Below are experts of layer 7 (counted from 0) of a mixture-of-experts language model. Rows are named router (the router's row for the expert), down (a neuron's output weights, with its number) and show model dimensions 480-639. Each number is 128 + 24 x the weight over its row's rms, rounded and kept within 0 to 255. Numbers have three digits each.
Before each expert's rows: a language model's description of what the expert responds to. This comes from a sample of Wikipedia text that the model never trained on.

# expert 39
It responds to: Capital letters and acronyms in brand, company, league and country codes, such as NXT, FC, USA, ENG, Universal Music, Racing Group.
router:124121122118166142150132165143164169133111087099128087167120129081098120139112120123137122178160119090141152135154110067132078110157080114136120190123139092141130101157111102118194123126129142127120131144080174135102135115149151156145131125115116130132118116157165128145124133128095141115103123122158152122121152147118095155117158134140131184168157132085142162115101155134156128123102127161163117143088070148087113161154116103120118109154121153082115113157139178133115181093120167
down4:136150174133085118132075139129149168123156108140156150167184154141148150120117134123120135160112169127108109132123085114141108162137148122124202121148089093107118149117124156147150129091131130130138146156088125153085112175127131143090104126117117143150133104144104157117122148126168145163141088120107138104103131139118151131117089113077134125170149122139110140113132075097121130129187177134103117144130126146070153091145139088140116081132123094147153123142098089142129117183151117
down5:142102127147123123143132152127115143131135117115141126142102090147138111092139106080122100087088112132084101150166181127110118130121118126158146125122123098104160183108161113109144136103101144103106113130124130122162075125097150101143135152125144159150153150128118114096121099109096135122166178150175151113119102141102151132154132104134134130121140139135109141144155159142114150154116098134125129093133156093141123142139144134113139109187100169167131121103077138099131146118117130
down6:106113141168116127129134092099141130125108185112139130142088142123141140088173157164129124168131129127087083192168146131138133134106122147051083095140102125136186113144138124136075139102099127143088130131128125155105140122107119115140124139112155120142132112079080119103135119099100146123144120117099156101163151105119131147149104161108111125117148134161146128089126178148115124103147137139141136147139117130190129128140097142120091163095108120125126124092126164128159144166128122
down7:089139146113136094145141113131106109161098136141127171107103148107078128101087126143090112113150136074124152109095124128123122163119133148158140134156112162127173154112138129144146164151128158145115141142123094104154126123118111125084134078121160112160156154118141081125134129085117169132191153101111129163100143127149149130126099131104120072124159154103162112101093134133124120156153147182127143121112120126136145118115129147106113131097101125150105151132139124144139132142103112
down8:123131141175130136149131197107152167094120121160131130140169122159121083123132095108150169129133151152113124180129149105136105161110186096136106148161054092117100093124126119118115117126136113126150129140179136160122128133119143116124122117073134124154114155135126103085095153135123142177153157092117154181099148129106068107114155144073103132143109074113148146105174112130118137116136140101168118141119126115129124098118114166154118135143049138153140132155123129152137111101133126
down9:186115152140125157120111097152106069090141097123120104131153129142162091157133183151146153138135116138150146177124129116114103079087099130142093113139155155114097129123140123107137118122135091121162143156151127108126120049143146113156159134141073118158120130118119147105134086116170136140145157096100124113126113123135115117125135103151174107100120143129131148151118130110118123161102161152135158111117151106119123113131105102090151095086133120113106129163130160141121118117120144
down10:081142135147095134131124143122114147103110135153092134172142071153156124182148131133124104125138142111147159147188102110109109112113165129105148153136134094107112119086112139111102146160119102119168103081120117125123130153137154148106148122099138109099133112124122106138132121108088120133105131104086108111094136164107107176103110166127136151104159103155171129154091133108143127107108171118141180130145102126130138099134115129168121115122148138155083109153129158137187171131162116
down11:163147097087087120122119137130082121159110130106107139088098111137129105161132138092105115153122121138169125155119121088123136130141137151105110140060177143126150145091122138125118127125130162150114147158150123161104100131097129113139087125130132116073087119131120144115096147121115155159174132117093144123136168137098123109103093129138125136121123110116182133165071133129129088163116148149173166166156128099164126120093117141142129166138169086131135120134133131096134106150159131
down12:148103127100135130120125116130117114167164097148116146155152174142114111140165115102117129116145117128117137133123152151096149127112120144137177127149129141093146124137067112112150130144166158134146146114133163146120092119148130111148144094156112159153143130121143111149164151119118128176151145116107138118131142115125104109089128119128135102130140101111153111133120131139170143102141176121130135128121122142101090142203146164133156105118131137157136145133125099161129125119103106
down13:125114131141122119070148135087116131148137081133135117107104137122088155141142114103154126145165105142112175134138155098151118144117158163133140115111165088115115156123110114130142098201109133172113118145120074157174135140151152141100137152141137121119126125117122137141138106106166139110147091152131136129123138141130093129120156132139097121145114133132139146162116132194163113138115155103087123128184150127124158141131121146150122152147095115162145142120120133095140148113119117
down14:106156078162116156101108112153122123092141116132147144140131129090131088185143136100133134112181138148187092143129131082115130113127141128108149120130129106126086129179111137135120160143153187127119160133134084128135053104126152163165148108082098153143130120150119156144141109101186119135136172098117147185117116120123189148103146149092115125148123146125106172099146184060139122144110151131124112147176134113104125114138105105132137154073134144142150124081150159105117169124127103
down15:106111157109126159133132134127092162086156154150106174143140144089137138112150107137099100133176171135114145109081129107141097099106138118141117120106113168091133142120131133180115126148100133121134125136147114158159115101101137091127135112123114134135136130125172142117111162113150117126133092122127163188159164116121157144113128100093093135174112101152123158100122189129128085163114088143097089109116136088138109114091142117129113117161121153136143121109117133127138116116162127
down16:127121122152147137136160124132118090133108136118112127138107148119189142112131088104100124138156112134120122166111136139131151084136156108170090139165121156150152097114102157117156136128112135159073171172108140156145125183100099122099128117053116149149164166131152122100137083135107121125114116124160175117140111153117138124139133131123113110129132116147103115130130125129145112086137152112113093111107122147154114139115157108084129118106152093120126134083121138177174140130170149

# expert 51
It responds to: Capital letters inside chemical formulas, SMILES strings and biochemical abbreviations, like cAMP, NADP, C6H12O6, ChEMBL, coordinate N.
router:148112135084143144129117164126141103138120147115155100121102123153127125112159147134143193123138131115132143112090124100175102149150156133140137112125102102155164117179129130126124106106170144108150109111120151103144092131149113132107143133143116131161096114136151118124128155100123126087168076131129123079085104161090111128103131096152135118079156093103128127106125181148107146116089113108114155166126122115122141165168172164157122102131103142100148130142160131089120156114106140
down4:107150160093148163155142110125137186118158124166082124147118126102152142096137158164184089170127118125124125088146138140088116132124092096156121123120115136120143134117134122124133117125093198104148123146118169158109129091169101145146077107138099112108132147161118146114119142134149149107098145083145129146160130092139122143115153118155128144151127118077202097128123101086091174141136147146141103139084113129155130123164120107113127130120132108112095130163101196146129152137105147
down5:103105145146113096127139126131125185099142152115158118136164141161139091164105097099112153120110131108150139098110132095128153149134120126223138136118112109130139127160152176108100136111152116133115137122114132162157134130129131142107126148106123177117110150134151117115173151122121119122143105156140105119134144090141124121109135084168109128136127108035170092124112135068173182159100103124136161115128122105169119130146104142123152152138086135113144129103146171145118104094115114
down6:127112077118102127137215091098120148101098122091154107126109147088131119135108151133133124148147108119142170129117157156089124160124147128154171143174131123144125132107150165123097109126117135121115086105111165154134122115122108113128156129130136157125146113130133088121090101155172152144153139091121138163118094110125122107132128119068125118117127113123112106151148091139126140070177144146174145129078144122115113164126098103078148114129095122179106125165113169142136121126136158
down7:136112134158171086141168100148149154139141146159132140133114140157133141112118135062098094142113133171132121136151140058118111151147125114115165134146158117111131119168141157135126122142118109157140127119122115112147061156109112119106167155119082090157128108135090170131107155159100128109151122135148140201114157155110132047082142147127139137136157135123143136123105098086091120136124167135121150155113126103133122086083095142153121115132134106100127185095142135096138086084137099
down8:134173095139126146103114142128149099160164136124117137096117108132145165143157108115090178105118123169118091161158162108135147108145135160146134138112144154109116136133159147158142120157124088132153131100148124144161100086098180196133136086177135104144096095146128121166100125136132139123120152101123123084094139126148119097143172112134081144152099135117175129119158118148149161127108168161115134122135111095125136133170125118084130160128111138155154138115147134108093178142152131
down9:109160133187129087115141119100131111112126153131096111126098145138130149170135099136111135127099159137110172121153149092092124121116136138115152130115160112139136110106148130144138097121156096141108163138077148125084160060115136120110143089090091149074089127094167118120110119124120126108108117130172164170121144127113124135159147137106146106127178157098098172128132159130126142117126116125144117065096151098123141121131109114110163095148159082129122129120141108136145135141137116
down10:185118096106148130123151158090139153176112103135146085114124134123129117132134120142145151139133173127130159112143099111118124116136123121131070119097159093114121100129112134133122117111144146180131127174128140132121109116126098161135165114076109124120123123132161131129074157127100114151164151105166119116116106141143151102077114129145155136135125109124139146136125144139119121103127102138134147125109135087119098140119164115116147101143092142153118160127140111140152134131157109
down11:132116153114094115111150107091117110155074154074125120158121123106141116117125153164103130090060145106117096162116118141115120170101089091109129102108152159100170156120164150127111132130091154119141116154093171110136164115106145138134122149148127140122149093104161098105104125135137137140141107127147120125154115112120175077158136153166119154111109126103124109122106093114140125121158136142147124100100113132129136154139085107140125144136134156128138160140100146182122128086115110
down12:129104186160150158166134122135166108159175122147116115113106093131089140116137179128134077187143147161138122177065137130121115184142116139137125106142108163129141131107157131084120144113107131165157087118126123125121131126151089152136094140097162115112183169126134124145134159113127104132082097100136132119125106169167078148156139115154141134130154151117130148131168127137127121179133112166119107104097142152155155102120107107157126124126077144109110072161103116146118158127149119
down13:099150136109133155122114124188146112132115089117130109064133123113134115112129164110204113115137118080147110116120098125109126134091077151132129157142106138142104096101138126133147091145146121114114131111123142097101198110116126174099110144144117141153080150146170140155104086146105121113155150171127131188102121113128107103158144097119169114137140153144100172122069095122068127103157121121148110106158159134114141173113087139083157128113093128115113130098156145161122185136160147
down14:140152141092127155092098162156109128152117124145116111077115108096109157095155171100111107140139099091141118122135116110138106143138114140107135092148153126124115158144114150128137144170188111118148076081132114106106108119132124125115135143132122107123122145146130182131088141098084086146110158134109139115100155146133143119106163124116105126101118110153116141146130149140099132129095127112130100133112165116125123148065084113114149131137121105158133134093091135079101154138122141
down15:159137123174116124112124151133166136167078133138146154104099158154092081110149110109096156137112134130168120167146158140159177125141168116146170112158114108140116114136139151150128127146135090162098102160132130114137122129174100111088110147133168195164116151159119117136104121128142132139131142155152148135141108116129148172121108212143098152129067157141114129170132130155088119143135122124157179152096156108063124164154105144166149086102129108153102133099132145155120098116105088
down16:082128110136143175123124113120064095131156144137127145113157135140145141127179103102151090117140103101109137110153135109175103102126140099126154115113119135131147153137134108140114102171134153151126119106139140181155095123127115084108153084151108155125185135124134121134120162092122114140142115119145105144108179122118137191149164140136121117117138123131100155132162144095108105142059154100142156119158148076143146124185120179106133119121133142125124120150167111128144098150147186

# expert 21
It responds to: Common nouns after articles or prepositions, often before a plural s, such as war, part, line, water, season, fire, generation.
router:133140165109155125135128133126115174124115152126104130115129141104200156152171133191120154125113138114107139155163143153123133086131148147133157133171144118128117150127120148061131110100100107153106129148134145107139122128114106151150082133122123122123097171090143115107176139165068108120115117170180139168161072124185103142141129126076162139116141134100074134151133152163153170146094107109137138096163119082115075138132088104128117105141145107139109092113108143118116133113141120
down4:112114149132147127083119139164123095152119111129109090102154126148163136107073113154119119084146114142161136088109182152140141111118098174098159128104121119106083102113139100171121159129148124125137152117108121160157085109103098114106111119135136092105100112121143117153130129146144122130141132126158135143140129159119145160084131116096160143127123121116193117109126100138134129129126127109151095103125173108121167122121127116157154143102134091139197141119061093144091103161095110
down5:163145126104129118140159121140146120134135082124112136114140127110103122128093142123112139112145074126132143111128077132117169141123111123129106141141128115123095161138105171160123108142089124149075153154107119129156127155099137160109160148146173125116090102128136101126140112198124106089131108151144112117111147140122135101118122128133091094105126141132110185137113102145136132169103088109157182140125132091107143134120176166133129167125114121183124120125109120139103089155117130
down6:113126118082134156128123119172172148105112149086133124128116154143144135165167121107106126124155130183142116166132154100110130134112113126130135104150087132142110131187121160143117139118155158136125099104104133103130126169151155139162136148145108124114143152119135117121136125132174151124136125116142153092138124153117138127126096121128090174149086132129135115100140115134111108138103142095119118129116079115115086123129149096105133114112123100121130137161165124127113134125113110
down7:130151137137114111090122148131157148136135132113111161147115148169127107134094141152111178119094160121143119137150123145108089133117135108163123125094143130119085094151104094131116099124120120102068146132136146162177140132142135145152136118119126132129105126112147158090151148128136163142129134106189118109170099120151179116141193157160143182092168122100132111180122165126135154137099185093111129131139106145166077150119104133112111124144141125173142107102125088140117155068110134
down8:146106118117113123119162106106058136132124111097108124118090067143113100160146121137103104142156163136117153144123120087126085116130132141171159116133110119115104077135090115094105108164172122106170136163104132174122139108114116114121147127159112099182086105150148130106156145117129120123094109129130122123113130107071110120152094145133108167161151109090126094155174106134115088084139118124110120120127120085160135108106132139109152119109158144121122134117149148116144132113127104
down9:090129160128129157170126090146155173112090103078129125085128125109127141107120120123129095108111117092144141124121113145157121128127141134129107163107141118114152126098131113156158102113142097123107162130142162152133167128119108124129105129124123099168134133110150098136125118127121124133080170151118121132102122158116135106110158115128156099154143110171144128135138128160120146143119113114125102134112106120137123158079129159093125125101148141170132131175143114127136107064146117
down10:184135127072155083120138124104148090123151107107134135115127150166132133107088144097101118103118120106116076116135144166124112121121084126113160135117141121122163141090151139124150176124161147105085141123120117104111154108098098114099193047101116127127134110109128101099131133169104165163140117168106107148144095059166121123115167124101149141150126124137154139098142149103141125120154114124155162151157060107085130121111137109148136088065136123125172164169067130142156152150149139
down11:105126105133119164100142110131140142133148171097145149123161096094080105139127169147153138172168130118125117142177123122150109123164137130110148124150096099145121144133125116141119142097137134149157089190101122091132125138103090107151096178104115117085140114179151180116071143148139137103098113111150123105089126098081132111166135142105142130154139106151079169135146139130122158127167115145127129115135118117128128095127145149153140083132130125128092159148169149130131135162123136
down12:151138133145164110122111135153129162142128151129120162093073111142129167115116180111127142132124112083139144084132146137143094113091117144105080107108124197130180131156135119111115178081113092170142114105126158133129149127125126181143117128150136168132094093093129116144133134118104154164145134135143148160097131125168134125143102064156140096131160093142156096130149143100114158140108131154091114154131103113109101130165119137133122146129133128140109099124142145150137170106144122
down13:118154087197117144149178120136097134183125095125140181126171141098164149112147132097129071094167143168081177183143150145069098107119139092130116147127124077128161097176145122131091123170103119104104132131121136102100133148152115079101117120131094122089104071100118094149152136150157083125125120152132158145153117131118121147134104108151120159126110117106137114163130176164178111116196182151146149165144117102136100140127128102172131130157116148158141148080098127137147128141162110
down14:124106109144127082113133148098106153154141174113161127131117125099125121130108141134145146126097110102172148123139115136108144147118105123118131137178145103144147145171133166130139101118125128110135141122116151117146119119085139097107145105167128117151135148156068119116157148100114117144164099102108115123144100128134121125117147151094135138135126109151224124110137088115125153142133095091118117139165117161126086128166137138140100113112123126134099103121099106117099102148139136
down15:162156123091109113121116171134172156130113117146107104125085107117133110154105144118111144178128132095116132122144146140088145109151133121099148118114136141130138150107118119109116148112125166098144121152072162091097175129131157106119090120114112092152140147176119086151124166138082165141104146117136152111142171100147115131157134066138147173141132105187089082161104128124107121097138143106122138141145123152139092135135088136126147084107110103113152134117117148147138131133100113
down16:104146177119143144152159106147112132155101147099096147094187151129171156152117105116180145122130115110130072101168113051103116114106125123123100189056110150139174113100182106127099110123143113103126100146107085090094140107132155124109132090151144134128140118117157176112117112124117126134126132107119150130107101164116108167115128118120085141139126174136142156139196117127191159118142132170104126102097111144111170132151085088122134156127143133152135103143121145134115137147135151

# expert 24
It responds to: Field names in infoboxes and table headers before a colon or bar, such as Location, Native name, Total, Apps, Coordinates.
router:149141185149144190145127163176098123144150116106149087092105114098145082112154127132176158118126179077130115167153130134160106143124134163136168139120088176109129176098154171162155106120139118104142105141147155140113101116180096095101127110132152130104136123100136110128160153106159097140130164096140122157090141107113121128156123121196072127114131155157134177175116143142113131127130149115111128153161148125181152117144151140140122145142121107142134089118110102129133110087137065
down0:071128092122126119134111158130130159119107141077117096143182139164149122096147135129150108131089117153114123156139122119160121117110098152075153169157127099120148112146139144090162125117154145129146165145088109137158175118109123090127108122119152134190112075176119122152121121151147131144108119169099139156097199090170133122091115154151122124128132167117106155130157126136087146116106106118122116149101123166152120130144148136130137127122159138100148117152108126140113127137121139
down1:174167122129160065158147100089141126144129099162122125083124148155123118139124167127153105128137126079111126161115151134062149152110124121093162156082127158102108160111174118147137169159128138117131136068118178145122165165166114142076141137119120140159124145086112154164119103143122099167125135147173158133134128089145112149109136114100117110152102129147129141125121150141145122098099145158128075146120139055098106155110149131129101121179131096131132164147126074141112140119131114
down2:119118123129078137075084088136109115131179124187133108155117098135153117178139149118116141123091102117157127109136121097148129150137110110053118125163129129130103199165121094145098108185076105105141132132114139128126152139103111128137149105072101132136141141131138134130156173107135157125126154104141144100178124109174114153136167148175125153122138125142118126095165114120098113090083141106103114143074121116166160129107112147153136135138163119132102118136146122089136091121151110
down3:159133144126164161122139104144157123159147158096194106115125157080102171141112136113090146103101146141102142145084120118135129146113104120093134128114094130134098109181151123077156143142132135139111121119113107129144122120128126093139130131094098131177118106085124121122151134179104136119139137091142112084101092140132134144154143189100098169134091142143071116085154142136158101210084096111119071142081161090104121122104101132114129093124150145121086119131153097113106113117118110
down4:125135183120183119141154122143082088106157115168137130147122145111120141120135132107102109089149150135144170154121089140088163112161153183220126105143127107115121105122116140161122138137142155128115140071108126125136146107090162113124110120156109120139124118123180131181157134109123159133129144130097147129143119130163118114127124122114129138114130146093093131098139143110130153139121117135125120119132136042137154133100119095130138120149103176175172127121127145142129086115104095
down5:154121107142101139158126130129133143121130136129092086134157119139131131122156098129142131111162114155107063120081135138063141139113132132087127156070117083124128122119121161138101148131098152134082143142116129191145086163158112112160128128140133112129158114147093095117147112140127127114121150159100106164132164152107151133140148105119104137157089090136099134133145140114206183153125113097127085097110180137146128159141166108133140084111101126104118142138145159123091152123138171
down6:107137122157174097096106160113115148174136137156121110120121136104069148111159153148115109146083101157145130074129126080126107119106077139119137140155140093121052140146108163124145143144119144116151132149133169117113154170122118106119125112078113110154162095153136122127103109105104110135161083169120133132127107123118116122140126150111092159163186065136140085109155125090100100144124143161140144110076130140144148111171107141143130131119141141105168138141149144090140099127135118
down7:123168131130192106113112138115142116132139140107111118120097119133096166133126117145104119146142088123090114126140124127119104136119103134074090116145130100140132117147125114113101111140094113132111140098135155121149110158175121183169159117162078172102153164114126135137101107124112065160103154182136144101116130132118143130123116132098140099135162118116129152117123128119131081099139137109105115084081130114156151135155141131105131101112089112127131161116182172127158141172138147
down8:100120140129100119104123142077157147134139140107161091148127151110154124132117145174115172153101102120130146140118129151126145134143110124161158138141103101151137128120127148149084155155122147101128070107152104118096107154104113112151127105146142134148110165146127093114114127134096089146128148113079139096148153082156132134146122183175169147121109128107139141147174102106128129143114129131157095158143147116138138143159124150118137161112091103154133144134170131118153155124120171
down9:157131126131124126115121110105190156125107164157121135101172103115091153085161121096138103116117148156109154157140139092146131169155075121135119144146105133148121131112145147186150144117146142102103084110105080113114164094146154143133133153124138122128136138148113137105127108091158127114118147104104177143177158148110084134171134128157119153154122121144103108118105074106152132145089097148084090103143124142113133103118120160151110112107167138132108154118118131132133160130116141
down10:127120148159138114157110095168166155140136169136105123123130152074169146093064131092127145146114128123070122138104153099111157139120164101134111190151141143120121101154115091152145190124088140076149126139116145082148078117144109117126124168150148149121120114124103183126148153118154128134130152094159113140155133107158151159165119149142098110120179132107132132170101159142094121117073146134153127151113082153084106138120151091127133113131088123137126124141131160123140175125124116
down11:113147133183129144158131135119168116151134134171118164126166095098092139115144172159144136128168108137162140158113178099120170121116159146107146137107132134092097095108117119146168146151108136095133149102145086140150112130128135119103140147093125096121089117176120110095149134155104125187171159126110097124113133115134076157145176151127164147126123140080152169123109107152113125157126148139141111142145136136133156156156119143137125102129135082117116144134082123089124107148078132
down12:136125109169106116084111138180137144147126085105124100105113114122119079140122128157182121173120130144136139089093118181101088138152119108103125156131086116097124130180078177137143116124125165143117116104141186141136103106141201096101117206111133139135142142122135172102144124167113128145117134143150105136156127117084082118148120143113130153089140139112134133140135095153120064160194078141126146133131143118127088143154136108153148113124139190094109138109128085157148129218148123

# expert 33
It responds to: Single digits inside years, ages, coordinates, statistics and table values, like 1960, aged 94, 38.4705°N.
router:137132117147149134140149096104091138177137159106145083127123131108171105144132128106126110139104147157142123162096173128108147141148114098121140136116143158128159093131132115115072136095133156132103133108108072110146142162171149111141136127134123122128107142131153145132161131151080153108145144169155095172126148135128152152159118124141107125127145099140188139100136146139137090120151174149106136102137152093158120118116098123166112107077120143101115106142116120145180116159048174
down0:140111180127071092136154129121135105124134132173160139134120151131121154114114112114164107159126114125156126141112157167123100096168149096102108142102123144135098128094126123087140094127127133151137126082111130136124133148121121118115133143087126147129129097101153101111147168118148125127114171146170095131143174109077114122139127120122113135144160122130110102109106107080129112045143101152147137124116137109143161146141191135124137126115124136112100122137125093105114135092110108
down1:123146133153120131124160149094141145148114126105138095146102132139124133171121121139126101157141105118127116143134111116099095084085131120153114131111095147095132108151132124161106090099132173149122127086113115119109171136182095175150136117128088077120120150160137165154181105120134116109057160126106107131137151167149110184129157118076108118140117138167159154132105101144111121128162144143116135112085156111156152134099102113124110155088160130159178119104098163100136111139136124
down2:150127137141126063139099113044114080132097118128130144135135182167132140133150170127132153169125113110130162182131113111121129127133111161122122104129146175141148133103058170145172123128152153100113149173110140091113131120142124146164133120162134133151132114147096124144135137121100100111104107149103126104123106107123148142104074149132155126165108120132107124145164124136157135142097129152154153115145163152137112122149132101142102103122145111131133135110167117146138136107122168
down3:113150097109158162136106128172159102108126142123139103157142087143083132135121151102143133179147099131111134075143097164132128139133157170167102166123108081147133096170106113106141116131106155135134112171113126126127084154155142128146139140131084142113130142120124151137177117137183089133110114091115148107119145117147098147147100110119132095106161154119141090141106129163099111142111151176157116122134147161161103142122136124131180063115117147112157119152137109122202145160132117
down4:101136179141176080186109146135169152093117095147117139083129135110144129111109135115125102156116163121097124145137133062115141141145142111111130118076095154119144144145106136137158100142138147161106153109094172085105093095151125113137099144149138153163097108118148174102115120160109157108087148097157157172098133118104133127108127097134096175165121114127106139113070126139140154086140138117171119105131129090157119130145123124102138115145135131111113097169139175127132132130105163
down5:119151141142148107131111116066133173122145158039111165124141131109140079157124149145122147095168060123148147135118156135127142137125101129058110149154124112138155118139119108123122168135134102139104124139113112112159163109136150138120073136138129162138153129126086161112154077118136121137113117126138101106154140125119147097154064127091146146160099143151123157150140149146149125102101181165119127117134113156147108140124122087098144116127152132149115156137104116130142166083155174
down6:123184139124137123118134138109123150142110131144130104155190140143124115103106158121053135099147157121148110167135097118162164136092130160128158161102165160168127126128115130087100130128151086134136134146146154108127132114125127115140125137105092172093129138133111149152150154138126139106140161156076154109134149118104172179167141111151112105143153137188090169104130124113126069155104117115105110098153121063125128142106082138120125158101170120097118166118141162115110137150139172
down7:124132066119185145106132129146088109149104142117092103090187128132143129130145133145182111136091144142168146144114140118141137152127154123137143123114129106088153132113150132144130165143133169104118164146144160117102142114081116120150125177151124113119147097136165126143113118079152106143134073041127135107121116130144088159143154135107135135136098102118133125100104156146090152132109113109080144109167100123154157159105112122126131140134121172131096112119164104144143065141169135
down8:147148127111114142166131125121105140132086139154119131128123108097130169154111124141089141114143087074088159118137115123175127135108078141038131127101138127137134146164133117147111129114116125120126088097135169115171141133119133127137052152169113111134131142145157139150119107109084176123128135178134077135152160132141134172143052133125146146064156157108151115142115135119160130180144110120126093133139126133143141100087119120123166106158132150120107122126169146158149133158183147
down9:124125118125107117127083110167092109155105117125147132133120126119073127160139151120133120110097126120133142138171103142131111104112102119200134116147151112106120124152125122165066106121136129132099133165146115116141094113085136134154124148114112126102100111147127154103108110139135119145150130181152142099164112157079116057158089141174136085125123151152149160144149121135121108147158178110135156128146149098120159100127158116142132140144115079128127159144121116119148132141142117
down10:104109097149126140134105104127107151140098120133130131133088133122129126166114150092120129140104112138117116115113125126092142121063129178127120117172134113147115143143134110147120122091140103162125105161114110149114137112085096125141145133132125133139147103155101082120130131141107153112140135115126110114067147110146158130133160172157119144110119097132115125125120129165186149135113157184153106145090124156168136123152143112119173136121111110147161114093129125085178162129161188
down11:137125131100121135099096127056167136107137134135114167114147148138150150110104129093100106121149136132123095113108080105105112148126111156087133147157108111132094128139171182123110093148163133121110084150139136136134158105092164111152136119140140142138128101123121109109115192127185122132089129111149149104110096116128155154097188153139100122114126107130097123118141130098162175095138121093095106118125118162089169145124141146145116121115155140126120170115117112077045131103115118
down12:102110168126132120151119131137122122163120135152151164146127133145111154135113128085127137123112138142107121143141092111144097113153131169115150138094147130183094204111144145153140139106116144165104115131150104118103103102098164119151135166139077135101125114108079134138165115108129133186132118090114112114146089151137113087114134116177141126147108143171112097091152130123196104140088118138179096177114146127130107122140139133132121113112115160097172100100140123118125068115096094

# expert 0
It responds to: Digits in years and scores plus competition words in sports and awards text, such as Cup, season, final, Award, won.
router:137150102103148150149157102128106106114106113093133164082098097133149091137146128123141081064123151122130093113126119106117179091124086115135156111116145114117088103099123087145183121104128136098116141130191101109193156140086116136114099120146121147100120095128177128135134092145118129153120132114135167171117169085123155151160104125113145171116118158126102136144126124133145151183094141141128117102133095105134091127096133115103129128118139122080137090116142138106146095119130134
down0:139142101095140147137078091161164159136130097141110105123198110113137139124111127091115111159095109124098112046119155133125161156137119112195114112104148175092142123136083161136121159125146124111132138168108105122095179136136165144126147166180084122114100135138130104191113127160150147074161129131135117166112138126104149153136175132115091126120121089124139165141105151130119141165106133175119137100120083122154169121119152122156138119163091141149157159129113124127117123154122122
down1:102080121114130121124165132135076143094130137102108167134157102141146078142159172147096156119116104141141136170142142136132134108134143118143108119122137126131136139087119085105093145152117129080123098154134121115119138079098158134128103148121138150142144131127095122112164124107169124126138126100173101111142140140162162079167145126154158147117163148180137142105087149153100123107146110179145119078111136086110118117156126132142117121114103139124096149132094137104121117133124132
down2:095155112136134097138126130086119137136163181093156119119131134132133135124135140123151142148130126160102098155164121108138089130104146144082102120117132124110132141154137124125146121140163127097106100109116114158151144111106137144102157102150147156166154126176085146122121153127166157141113153107128100136090142158092136120127118178093125129175109121118111121149091131124127107162149115152139123122135127155135205131104166133154107111124186140136148113137126118119136163081148137
down3:112148097143109162124136129134146077112089101142098128119132111123123129105122144120121158126128100111175141126141139142143138167132109126153153122140131174095125103121069133168108148159124165149117094176126144092183124120082150194136114141179105143138155096123132186095153136100125158096118140079141152130152143116134140100139119107136128156149161128162134137131130150090093087125147129151164116166131166102145145101161130064133116117122152157105144077160164148137131084131175136
down4:076147113108118100129136120126106141107102101113183112139112074150105136141118114158104125108126123073124112132116133091147143109119084112182117161104118146113162117096128112093123114158084126133083176099106072160147112137112122096129102132173125095164106151181124152108151139159142171152146125146170120105137113122145099158140120124167094099176120073084077114141129124130149087141115137141104128142130171170128123145138111153127108118135131117153124135152138144105129103172146103
down5:123167163133128138117123172098119109118125109065123150120141104114142153126115133117165134154125126125154104116144139161149135134112138107132108101115109170122179134137196096172084161162141155118132116136137113093105144123120129104131150122136110128105132090115159156136148104176094150097149131141138148135137110063134158098138184117114134173114144069139109109172122155152101127148126141097181123176095114171159122110120165142102096143129107148150176121117180181127191164111164115
down6:137123136148134153159113143101058116133090116115108125109091135100133103152130135115114094100121125116074091107045107134117184171100152153118176108124145080103100115111127085175134128130119102137135131104172142168130170155117136112163134108156128139170164112145128102095141110187090111143118151158086125135123127145087150128129117124098127101118114104119150126128158131162146097147161143141122116132116161127131163097117150142138152127137085152133129116132127142143154119155106065
down7:110111138152180126161145094126094183143103147112167137105170089086148128072136126134118113115145139142138185128133116117105131123126117123136148131112117067134120102111129148130153156144101073137140056128143106135151152075150119121154163158143107103077138118093133139167142135140144135131160144123135149108121142117119209160121104162133093149130176157099146127157114137090146127122134123151160118143148132114111128131134139080127131138176119138191113131169124130098102138147130095
down8:117104148148103129140126109140115152118140112099078119131130111098118120144145090157093152170105124088091152108127145140160128138135158119113103118121136166098078108120091113131108148121105152124128102157127146121114133114168122141127152119123126142149128108132128124116118142098151099194151114123157137152121074106144088139107128179120150113121137153127102126100102114123111116154088086158132093130088113095095106106068105094100133136195165130160117115123161160170138127081139125
down9:159128104090096103105112113105104180098116155147112112158067167103117154076129153130055140126087149144132142126097128112133134137179132126143106098186105144131153140121141130119110090163096134097097167161113140157104111114167116113140133114111132131142138139086160106132149100139129124130123117093078140099131119161132136149133104164142131104152130152121123133099147084131131062102127134156133097126107146137151091119124121149119132161137137132118144179109146108083153098133138182
down10:130147113129133145127117097100101146123157121139125118211120095093075164099106121097112164179085116168118120145110120094160127121108138144168104102186136131153164115101113127113098151102151102128174138074148133106131134132111131118115176094138175143159086150089099151144108161148081117121168172121116132094118181162168179120125111140121126119105139126165128114129116102127164092126131142127160135194146188103116113091118153098116126142102152149132150139100137137130150137144105111
down11:137146136130129146148168123106139155097111148120162139130155133101132074146115132121101087151114145101116154128131120125097110111143118101142135119128138186085149122125122143118134125127123126150112141106132111113171135088164089123114107083141099167098129060136149140153155122155129147124095098131121105155148136116141151157145127132066101101138102150131117122107132145122147126079136126149099116115118171121151167157114101130133145112136146122126127093138126144092159123105146145
down12:097195180104183118103151089159133100102119096151140138119117102125124105085128117124142124140152109127112122084106132122100127166093123133132124103119149184124089197121137151120142109137134056149130112144150146156146111103102126118142101100128149121147107136143147082167126061145113117124126153133133116129158110109140157114120107086117130117140126097091157127086142094128154119122137112119092111138148099135097117133117105093154130132094127122162143126098118092120113082137168069